Weights of a small mixture-of-experts language model, trained from scratch on English Wikipedia.
Size: 11 layers, width 320, vocabulary 8192, 159M parameters.
Training: a variant of Muon for the experts, 1635M tokens, 6238 steps.
Below are experts of layer 3 (counted from 0) of a mixture-of-experts language model. Rows are named router (the router's row for the expert) and show model dimensions 128-191. Each number is 128 + 24 x the weight over its row's rms, rounded and kept within 0 to 255. Numbers have three digits each.
After each expert's rows: "comes before" lists some tokens at least twice as common just after its tokens as in all text; "gets" lists some tokens that make up at least twice as much of what it gets as of all text. This comes from a sample of Wikipedia text that the model never trained on. Tokens count by the router's weight.

# expert 31
router:126128120146113155071169111109103101171112128120118154112067125172133101173130084159127119151108066131106119149143125084123165134132152138084110158091136098137124140146129165119144149141150133
comes before: "\n\n", " The", " In", " He", " It", " This"
gets: ".", " .", "\"", "?", "!", " Mrs"

# expert 14
router:130125169141159144109097091062094119188133088172124119120116100179142173128165123141148155129121157139106167172134110145132167121182084156185138128157122109119107108137152126112153130127121163
comes before: "=", "The", "\n\n", "In", "\n", "On"
gets: "\n\n", "=", " =", "\n"

# expert 1
router:163091152110118130135125155162089136174097145117138163128117131120133120151180100124114153130149107147117101110132115098128099133101134129134116167144181094131126170120128113148101109121155154
comes before: " (", "\n", ",", "'", " de", "\""
gets: "a", "i", "o", "u", "ia", "us"

# expert 47
router:146074157118146124106122150084120147179119128173131141132134132155123134118156116118160110121144158160138125129132138138091124172105145087108166104137128136080154115164157101135121112130126153
comes before: ",", " he", ".", ")", " |", "–"
gets: ",", " 2018", " 2021", " 2020", " 2019", " 2010"

# expert 56
router:147156146082139166094130084125148105155094119144127128113126121156150121123137144116139106155142170139137132133106135103124111133123130105140128111111116123122148122124141133103136103108147139
comes before: " |", ";", " -", "}", "N", "{"
gets: " –", " -", " —", "\n ", "1", "2"

# expert 13
router:122157135155152138138127098167090124146129086144138132095156138138109144106111088159173091118143140141130108139136171121117132129109113108120143144101139129093109125154152129111108146139122114
comes before: " was", " is", " had", " the", " he", " were"
gets: " he", " He", " it", " It", " she", " which"

# expert 4
router:123126129083162134131116159129150148149151091135083146097142153097139108139102138082107090144079149128138135114106117128153132122076136098153116108121087125159120112106124149103112132097134156
comes before: ",", " |", "–", ".", "°", ":"
gets: " 1", " 2", " 3", " 4", " 6", " 5"

# expert 7
router:137132093133144133126122120160096141121110075116112162112112130148115157155125149140181114192136123129120125114136144150129133131110141121138119124122147128139101119173161171144077105143110110
comes before: " the", " a", " his", " their", " its", " which"
gets: " in", " for", " at", " on", " to", " by"

# expert 60
router:139113092138137097171126158111119130125111160142108150093099100113092173131128148089102114199102158142108125157106107130143121161151162137157105107142152153126128148118121117150118131131116121
comes before: " the", " of", " a", " his", " birth", " Representatives"
gets: " of", " part", " the", " number", " for", " member"

# expert 16
router:134084163109130132195129126096159155174124154207137125098169108115111111133161132105148094138135135125102120137146130136106103159088116107135127129149102114101120127190140073125118117122170130
comes before: ",", ".", "\n", ")", " (", "°"
gets: " County", " University", " States", " War", " century", ")"

# expert 42
router:112137162109143133183142118129110119105139107136120117088148110144129174108170095111172114096129115113158169117161077192140111116142126116139143138095151135091096147165129101143092144134101153
comes before: " a", " the", " an", " been", " not", " also"
gets: " was", " is", " as", " a", " were", " are"

# expert 59
router:096130145159196105152132108104137111111133105158135117069157107156124155115135141093148094126141151123115089092169122148116125108141178122154080155077164104120115093161146121141119114167108116
comes before: " by", " in", " to", " as", " the", " on"
gets: "ed", "d", " including", " such", " used", " all"

# expert 27
router:171088113144174141120144158143095101132094163139138108119101131143150137171146169120159132111109110120134098162134164115159149106173125123101145104106122140136097118129101147122089142142122105
comes before: " of", ".", ",", " and", ":", " in"
gets: "s", "ers", "c", "es", "rs", " res"

# expert 38
router:154122127109085141163133114130131175142099145117135149104129168130104116134114071140137139153178133115094115151154121145148124142099138157103130187140136128147130140092154102132150132149114113
comes before: " |", ",", " (", "\n", "'", "z"
gets: "e", "y", "in", "de", "on", "le"

# expert 61
router:154066104162085166127117103156128135178134131161120118133122128099124145088137101137165095096101152125154159115121119164138129105131116083145154141153162125163136146161098135132120107115057148
comes before: "-", "  ", " •", " Pu", " Preceded", " Si"
gets: "|", "-", " -", " •", " Kingdom", " Born"

# expert 26
router:126141130160157122168150147101125148075155102121095142136132117119110140110119127141163127160105108157142129128122132130107142131148140119123075112118145113119111126122149136120108136130120076
comes before: " the", " a", "ly", " his", " he", " it"
gets: " that", "ly", " by", " to", " under", " than"

# expert 49
router:088097146125160139139193113130104142186110135111120161090096143051154158145125081137122130098147095098156153137101076154123141125154155132143127111113126143081112100089123107157140121152139111
comes before: "  ", " 0", "\n", " 1", " —", " 2"
gets: " |", "|", ";"

# expert 18
router:183144158130172160156094117107134124153124085159141103130098139113151192166169113099147119112111111097092155088145145120136135129098151123139098127164110117148134084181148130126138110110118106
comes before: "-", "|", "\n", " -", " –", " is"
gets: "\n", ")", "\n ", "]", "}", "\n   "

# expert 34
router:094092142120140135103110150131148147143168115115144091113132151111111156139153149113103108102135180124134112093129169119132164142081121107103114130126148087110113161101148134086149112146080158
comes before: ")", " |", "L", "E", "T", "P"
gets: "T", "N", "R", "P", "L", "D"

# expert 54
router:122144150132179138175148123090106125117130081149169111068148131160130141140129093121176100161146149139140146109147128152135113109118128128132093140085096135101107136159144130120104143172113134
comes before: " the", " a", " to", " his", " her", " in"
gets: " to", " with", "ing", " him", " his", "ed"

# expert 43
router:126100159093086081165156125119182151150102144167114149104132180126104111134114086107098148124148130116100114114149117099147084124110119176112132119174109120115125143111098118120097123099136098
comes before: ",", " |", " (", " and", "'", "e"
gets: "s", "e", "n", "on", "en", "berg"

# expert 51
router:135147146144145130171135115129130127121149104147121110087174133147150138118109132140184097101136097136140120112137127166110104108129135099125110135076165128083074102152137151143106150169093116
comes before: " to", " be", " not", " than", " been", " a"
gets: " not", " more", " be", " so", " to", " would"

# expert 28
router:109112144150141150094103132112115154157151105194140153101112106081144127163121142138130138144131110140108109172173107115072136134146149112079099123116118156111150183150147155133104112158128127
comes before: "\n", " 0", "  ", " 1", " —", " 2"
gets: " |", ";", ":", "|", " —", " :"

# expert 57
router:110110114086159145133150120090132121163103101166085134096088124106137145156139116107108128100124115128141172121176089105144126116104167117105154117153142182122137134126112102149095126128116147
comes before: "  ", "\n", " 1", " 2", " 0", " 3"
gets: " |", ";", "|", ":"

# expert 55
router:106121154163162147134126089124129124143089137124115114157149110120157147094117169148139119146116131150107132164135156212114146108146097140165125136118189092116158109168154141136109133120155099
comes before: "=", "\n", " =", "\n\n", " also", "See"
gets: "=", " =", "See", " career", " also", " List"

# expert 24
router:130083150160124138103124126104167131118131113178137124152113152154168147136136163113104104100129091139146122187109186128125126155106152145180166152140141139142159171167059141117167140092162151
comes before: "|", "-", "based", "year", "D", "H"
gets: "-", "/", "–", "_", "{", "−"

# expert 32
router:085113165090091087151104195139104153164139110118100097076145144097156145112122169156098103100130114118108136106126121140141104153133129127148128122085107117108116068102098161127166149175141076
comes before: " |", ")", " (", "%", "^", " mi"
gets: "%", " km", "000", " m", " years", "0"

# expert 11
router:147167120137129177066149100108160127139127109156160153126175109162141102164095138132109115138147110139163164146137100102136119158158182121091117110123122177151135117164131119159103114109134154
comes before: "\n", "  ", " 1", "\n\n", " ;", " \""
gets: ":", ";", " |", "\n", " ;", "}"

# expert 9
router:139147137093109061121129136138090134114135116160158128112096132148158099109118110143147157117127131090102092140093124137144137070083141135087146135150103145120092107112133143122167141132118123
comes before: "s", "er", "t", "ing", ":", "\""
gets: "'", "ck", "ock", "ft", " round", "ake"

# expert 36
router:108139119164124106141111111109127155113115091121110128114145083162122139147117138136130123167150148142088115123125144166105129122107122191148086128063153151145118125116114124132077096169124109
comes before: " the", " a", " by", " in", " to", " his"
gets: " from", "ed", "ing", " on", "d", " over"

# expert 45
router:133109083116138110110129151159123143164173083113120173105097155104122128144130163124130045156092150112149108115123138116125137136107166129116098145085100108121135120082129164079132133183109124
comes before: " |", ".", ";", "–", ")", "%"
gets: " 0", " 1", " 2", "0", " 3", " 4"

# expert 40
router:144062136116138106168110151093101152125100108129161168131107124141126160139135189100109138135158128160123095130133118101152143117177143114148140126146158136124116121117119143118123143121151102
comes before: " of", ",", ".", " and", " in", " ("
gets: "s", "al", "c", "ic", "m", "y"

# expert 25
router:159103123114141089100095137119156177136118139157136093147123118145133098121162167118136123104114148128132131161113144144112146143098145097152117129118085108147131140111149160094151119099151154
comes before: ")", "–", " |", "0", "1", "2"
gets: "–", "19", " 18", "18", "17", "16"